config.yaml
router_score: "softmax"
routed_scale: 1.5
router_z_loss: 0.001
vocab_size: 16384
norm_eps: 1e-05
batch_tokens: 131072
seq_len: 512
Below are experts of layer 4 (counted from 0) of a mixture-of-experts language model. Rows are named router (the router's row for the expert), down (a neuron's output weights, with its number) and show model dimensions 0-191. Each number is 128 + 32 x the weight over its row's rms, rounded and kept within 0 to 255. Numbers have three digits each.
After each expert's rows: "comes before" lists some tokens at least twice as common just after its tokens as in all text. This comes from a sample of Wikipedia text that the model never trained on. Tokens count by the router's weight.

# expert 4
router:104072152128108194122123113144149148187192101156120111176110125080226173131145179154140153171048084148103146116137130099122148095123093178160110110146070143113157085090121129092115037127119120094084100134122140149096156126132070141109159081104152148126127151118156154138170144176156115095140137167152135106139062135171167104137177072128157115114138165164114127045077076158119106080123078184137131135102082088119118122108146164115109125142156113118098093104160123089117144204122088131149156155100092120121118158082192142119115198162153118150093151206122127128100133143152114087
down0:094112165171094164153178139141149138140150121110130134175184132150133142146096092166078104143161112115144179139179090126158160060092138173210135088121083115143142127172150125166110111081170122116121090116050120122174176101141159111073163147123077130173145090157174130097120125119133122118122165105137113082128125159136104158117154180114095113202092138109131082138152137169127163106110071113098113155084141133170134135122136084101158112194080136073186134118093162117140104160076048130169135069104123147109129180109148143093105134073158169124135072088174076133177137078146175180
comes before: " of", ",", ".", " and", " in", " to"

# expert 39
router:103096097110092187096114081149167163178146082102099130170109102112156158157108152143197116094103094119122157109155183075098162112103117140144096071173144157127176106116146094095110105204099103118112135162098101134090130123098110168097147085126123145104092126093184148148133148116156109092072094168185187113166087098185146103136197097072140107105151162191112154074076102140122101103118118158157090156122114102109174119099142201126081179160168098103092121105157162134099113125088102082143155119098088074082124172095159170107114145097137112157085166172122100132086153089156091105
down0:209078144132151198101130173160106113109087143132090089087196149126190165135128138102127201120116154098083097133119113112104121166167129202167117133156103174168100104160058087098143135118174183099086096140132148128134138174098111175182139139141141131109155131117104131152060185214079155095145146136123123145144173125074119124129112130112155096112105117142129182108130141103141163134096131116112095119133141044106090129133126161120141090148129107141140162093092163131065145085134153122089075138081115142120141118143167161174066169238148160123130183116166124149094124160131107147
comes before: " |", ".", "–", ",", ";", ":"

# expert 2
router:118048067105099161132077115133138140159189096126094113157089122103138116142121127150152113073139101116128139102129154043075134120090074177144104132152069115133127114085147122123154096157092105123122105129074129181063132106094112160050156105169137127144108127099198156169103143137119118129127076194188123051136079125182126127152137115087182063118140181151170119097120112174097074148094121159170064174136078120109138091120115123096101121134133114144120074140122180112075133149068080156124137121153095120100119120128176142135092187129113083161149132137082060125116169105141119120
down1:149170100134130116121174173161139163129104116146169117105128104125134158024094100155144086098156150132133089142173185131080157203099156183131105198136095139216094133133135196138125162105123135121127133028165119116157145122208097112148121101095123135133080106130186131110172155116170132145109081116114137156078058141142048117115116109141099159177067160127163111137125120112071157156120134137130119099099163123117146129119099109123142132128181095153096153113126154135165102131100159107140142147167143113115158057136136131083136134108161088198126120135171181173157102169110210117
comes before: " the", " a", " an", " his", " well", " their"

# expert 14
router:116078109132104139097120082119140170177143077140090103138104054103141124143113127155144158128084141150169148103114141073105134144096131147202085122127117113137155099121161094115112067196116087135118166155133147156094195054124057141110160081105142162105110128141203144139121144086161099152110068155137155103130087147153153128175146108109139111148122150148113148108085092185138122114110128171169119180083073136076121106147126155183130136147178098090117084110145155100097102187113107112109145090100050089071118179108127172136084128086138100194065118174115040132121156126132109097
down0:114083142156149153130170109125140105166207178144091114162140142138203101106081137086071104181100152155126119133090130158104106136151179100087105150178128122105172098127130168163132106136141105103141127132100196123102139148126127110106122085123097119135154137084090108185160096100122130070123136159164158139132102155139096130100014119082091157089144102159116120102113051153121077136109091108145160148106190100115122149067140120124100129119084117138116104112137113134102120045078089163071186084153084109139177149088049116120180122144163116144179140071151170109071141127123121076
comes before: " to", " in", " by", " the", " on", " a"

# expert 36
router:073101077147060169110082116131150147125161129113094101161118121094166146128110094150208091098094093117118151097178110078060138131091175149150110112124144173141167090129121073135102087135107120076064110148117118090116167141072094154140151073179117155115082142092157138125145206179194115052122065120197161108163110142172118113145148086092134092134151157174154133098114115129110125140098115133137085154129094082132171117074124148115106127141160135119119150104141133163107124203065104083149117139112104088078168116117134144161104123179166092132104143130140054154100193137163102107
down0:150102092119146195095115102103109162110123098140165143107093165097098120151048102140132137103122203125201105111075139125108156162118053183117145139135122103143186102132167165121105076188150074123154063122147196168122177160107123129118112141094161136101180083117173178148151105107184158158110133142117098109123118144173139112137164104068075112132112148180110120074080103082122097159167137148160121164115090127128183070154081146150072131101115106097074126135158163122136126115094137121147139078157167189124108115139146139123160225140187124153144146115094124121171135143076083144
comes before: " the", " a", " be", " his", " their", " its"

# expert 13
router:081107101098110197097094116134151150157175109129090183162107105115151139177103174143170068114091080122069172087152134075121175090089108161141108078181094148124123107115157071109097087144088118098098106159095141157099126124113108143122149118129119146095103149160167131137153162130161107059106142167159203107171098087196136067160157100123194117082165187161132133112112100164132094141105126156148107179075095094124143076084134140145111188156108094107082112142124174128097124165122091107157177121086117121060134162081173153099125137113143103153102176169107078167098153128152092109
down0:155144120055085068144074098212181174207121159114141100135115106126122145074147144100086115127101108115115160090079167140100149145148141143127104057146151109123108149156156156085160187201155145064072103106121095141097146174110125159164125128124141137132161127126132096198177129058149128114136108143134157128151151134141111129140114116130126116106183091151123189127117169152157188120132127140150119121117121132115172221120093134142119164086161158151072116123131146197149126122136109155097171133186139112137154220157079140190137127116095111156111101112127130133093193047098134156
comes before: " he", " the", " is", " was", " they", " it"

# expert 16
router:092107105103108170101096131143166177165175094123101147158145129099142180185109150163145071121104098120114153087157170112047144086091154142169084098163082133124141094089167078123103104164085111085095113165118110150098118082112064158113143133137156175100100157086166131165132137138179114108088099141142180123147082120161114094163181108065139081082162161160115143084095117150118066084130110187170101167105090108090146106072143184138105149160168105078095133084164156119078085173106103118152171105117103110086120145090157169149088168118144107162115167157090128096105157095162108087
down0:186163089180108072109126123127109129109154168147107191101156126081112105097102175116134089085112192131171072093131091161150186100124159174156086106162148181158167166155046161113115135147165161113089160143149125045115138120119186106107164081138168161118148106098126108137147091097103129123068130091142108137122193125159084167138149097150152126139173135164162127098108091112103188157120139120090133165169101109164140132117097168107203142142143198068105141095149152171121105115155156100224121147124200157136149129139125063071139142108092131152148156124116116138129084107146142136
comes before: " ", " —", " \"", " —;", " –;", " A"

# expert 33
router:128112072143099150129123146134176152129174069156142130163106112110147136154078183134169161108089090133107180098142120115071139100105137164142087088182126142110151114108157069098134109196131076084113145174128121133106140140106120116098152063154132171131104174104210170139132136113139121078102089147154185113109069079184093073199152088117120092122149175163120122082068095124107109077117115138134097138085096130130143136092153170116108182138180100092107130113157173101130078123112092098144115078123094102111084134090169157088124139139124103146124186169115097109065137087203093066
down1:152129120101151150149171144129110146129087131156156126161210046143101170149120138138120117164158065091152100161169146097100138104122128097146105135185103136086118094085130138149125168084147129133168120124183211152080173074148100133177161104133130163134166122149147163104160080113104153083129107054126137095070132081083125136118122159129137110165106079136157136075099141117091157081140108127123109119168092175139183160189120174089179155164156140170093064159116182145146154102119090137154151083179109161192102141171133113096080093190153093147164121094143184078141131133147137090
comes before: " |", " |\n", ".", "–", ";", " ("

# expert 17
router:084063109097106181070117102140139183192149094106127113138101104110176146151109132135138174092089104109138163081127173071106167139100157202163086107132114137147156086122098096099164124124116093118121130161086159157096141125070100163097141136160123177121114120075154136195138152164142096069126071180171193138132091108126170122124145125139146067093134149162133130091128110152156138104108112111158092132130133091126151066071130157132122132185153085083046120100186185160113077156135104125167141113082090137129112132093166152125093129071127054132074127158129105095120155088189086134
down0:155097083108129150141152149164105073118095142094121096132165108156154136097083138148100128168125189109142132112121100133145113103166086205098205159161113173183104160177118138092151117147114168135203133072172127119069147092140137066145114115095142149064108054094133153111143163194167090129127144082128173183120121113163119094143083128075091192096098173131122139152149125126116161124166103122148146136078140128108113111159094161157057097177141171110171137163125168164152148162130165069074133163085143144112089148164080081147100148154161087130105182133147094162185141153139130111
comes before: "==", "The", "===", "=", "In", "-"

# expert 27
router:117089121133078208115122085100156155109130081118114106164098090088175171146109168138175136137096125133152199089145145087102150085120137142147100101151152124116145024115153131073140085110100111106119119149132107163092153099122088155145147130156132123167118140112177142180149192147151073078151118127148119092110102117180182122131161044110133103071174139156092155072065100122127090082086115170157131143106054112104110112091168157090085162127125118103119113136141128113085134166121107102150133107049089112117080135063145142112064183124103117135088112171146126169122144108133088059
down1:144105146130148106131114135089160154115137143081131128093171177152110168140150124203113140109156172123110126117098098180131233113156079100118164167157148128104129198142136123147115195058113155175183131125120143122145110169144123155215115109150162115092157066086121123107134122133133162135143120109090137106110132116096107177123168064167107166103111147066119160101123130166119122140122070134133091136188149075135147094117121076162122156166149093111048131111047156123119138052090114089143157144124189178127121149113151116071076152128120129162123124198123103134142125182068168159
comes before: ",", " and", " of", "\n", ".", " in"

# expert 8
router:102097124125125139107150060113173110136162100109123094146116130118164156178124154150136141099096070145163182105117149090113113098112134184096074133139106162176149062089121128118104069129135097150097111133095170187113189133106059143109117091140121194086127165135143139142128130171175128083116100128106173106128126103136151058149165109069180086123169136186128146054108113156129095102124059147143054168118090090124162102121196151137102140113104117142118124100133131091075110151097095126156203132058093077093115197122152191139097168139146075147083142154121118177133132116154101114
down0:131156079137097066112086093137107105108161180095119098120148127124114112122135113118168116087101115128114117149079113122146094137113108168071099154135174155178160086093096158170177106163145147146171089193116129151135113090128126111168100173141127073132116148112164124133092121183114174123160174120093126046082084162155098141142118150132161148149078063165102112106134097109149119155127065108141133094124059089194153104108070075093136207142165122115060131148159108159093155075142122114141127145115137088156168073130051019132094140152141140139157122118127091125079151134099094160
comes before: " ", " of", ",", ":", ".", ".\n\n"

# expert 22
router:127124097097111129063052101135153161181153061073097142140112086091182168147128146140197131117065120161088172109115145100050143103128115123173112092153072146138167079110142045128086122122123058095077100147092120151121102156095106146081191125132172135080102167121148172144109116123124080080114137147150180130154094084159169127165169122056135135127149129166131129103109120147122103147108119147149097157137124133106148106104125139129073160156115085111104100058132140113094107152081049089144145129120115076134094180119159185126118137138119126163103165144113104117088172146153056084
down1:148118090140122111183142114147144132171137119134123108087144107116112113138141154120150152104181150087147129091169116121147187127134130097167161124136178110095056183137156199110069119137184107110126116127129158159137117172159122135157127098107091166156154154130145117175106139161118131111141111106108092059090084154228164081146155109132122134072150108060172197077190109120154167141080054144120088112141119081130097178145156141101163090130086160173161071084122163101093152163088143133105150133028129089186111171097125106150118101132134128124192131115109150082139083111141141180
comes before: "0", " |", ".", "%", "′", ","

# expert 29
router:109039076123124142155100096119139190157157118149134167175117080108169146148115152144146118130072101120139146122180160109115154092081103128188092126124098117131192113124154118081109084153065093070129099183145107163120132123122109134124190147104156121131104138105169170134137120101154082125140090136148123122129088131200204146146155101140126117103146165139157113120084086201158110158115140159158121144084091095088165089111152132113141126185138101088113106110174156084078117193074111068103137108111078137073139128088178155132066164128186131198120157168118063117095187136132121093
down0:144148137096141142090123137098146118173114054152165149137146081203110179105128178198135100092072113159136112192085171169133128125170083154113142129104153156134096117158155130170106122155114123109101147131145200130175185159162094105112147208128159156136155110135111146125186098116094088150149147151096107110090101147086144220095112048096127102110190142120152149144081127086151103142153170117160131100143170092110176142098136116181077114155161085122096152137143097169135113137087085100125238109077128179143082166117112128111135137130126145101110152130186127079112117100135123100
comes before: " to", " by", " the", " in", " that", " as"

# expert 21
router:094111089122107151107119082150161146158170091107126126168110096095191171126101165142159108129083113147124155092132166088079144138086135142124093110182114118124142099104126066112129103163106071138118113148103118141087121089096085150082148080123134185108105195114172151170118124114171100098124123144151205094161112094160128119204190093100121086115157139154137116107099113169122077117098084182146103164099110109099151106086145167107088146153124096077098102054162142108093114177112100139138141110091093121085103182053149194076098144123126101166115201161110091110070165142146088078
down1:101179098091107082154175075169149040127125139104094108095113154151111152148117117173132205158073091107148106197046100147129136093131147161105166088138131078118115086126123093150098141101197145104167105138162126152145123086146192115165127122064148175095141131100093137104128123167199150100118163156102200141102107144201109119142118101149147154110146142141113145086121184107206095092165136140137112122106079125126061093160100136119131176138132108114151084182091162120106102127143124134109098180165093132163102166123153135122131146080087143124108114136086176061193141121166115111
comes before: " |", "0", ".", " |\n", "1", "4"

# expert 35
router:088108083076051154122098114127143158129138109103134111137130134108157141191094153166134096127121125106138152120169126133081169077120117137170127065143131106156156113095140065108136110182120110118089156116131108137113130107123117132101119101162148136139087112102157136162138146159142139110104076140154165120159092141159146128153141130045152094102188178190108117118098088146111119137087113118159093173090060077117143118084211168141087179152098074096067108139130182138080097167135065103129150119069075117088157181113124167095141135156133081162105187143057058154097153112179065105
down0:233092158136108177176128140088112115146145130125171158154132141044198131114112141189143118133117183125081103141100139106180107084157135128130144136071096137072089186174093165132158107120120100150104129076112123121091112136165127127151186136132157080107145158117120087091131145102193172134108110104146088117128141144132140126123073126121131089169146098130177152066151107133184190101122067061134135104136101092129187107113117090171111117175105151105182165142138177099141162141128125100179126149061090122130189144080174132116060151101138115163177153155132061096102134154141154139
comes before: " ", " —", " \"", " +", " L", " −"

# expert 5
router:091042113088067172142130116133162157121165080114120096168096077146112149141139127146136113145107097102127130122145179115096147092078127167128126102147139151094127107073140093143080068130097124057125149122085154122111118094071087140096117099154116154074106128070204142173113159152146065099113056123139142110127092140182133113126135110097116123143132140152125137107109100193156100137116152175133079200078114087103140045131119141146107152180170102101100061090148172076077121159081129128142159116093107102087150144107145155145048182122149088161158134156079079137114150089122098102
down1:101096066117053168122116105155120141104119123112118116125125135177094156145093116139101132134160123164106173163120158112141148132115106107130159093061112111121124149126099144111093063121096090135062122056105170149118177180116120087121128090144172084132150120108114136149109138085136102189161075098071116146106094166128079155142204146123186123140146116162115094109129054090118119161156150107130146163157186126121124119105096120119087201151134118081139044148101142137071152130083131085101105125113089127116144072110138165216165136105121112054106133159206112067159103078181160136
comes before: " the", " ", " a", " his", " to", " its"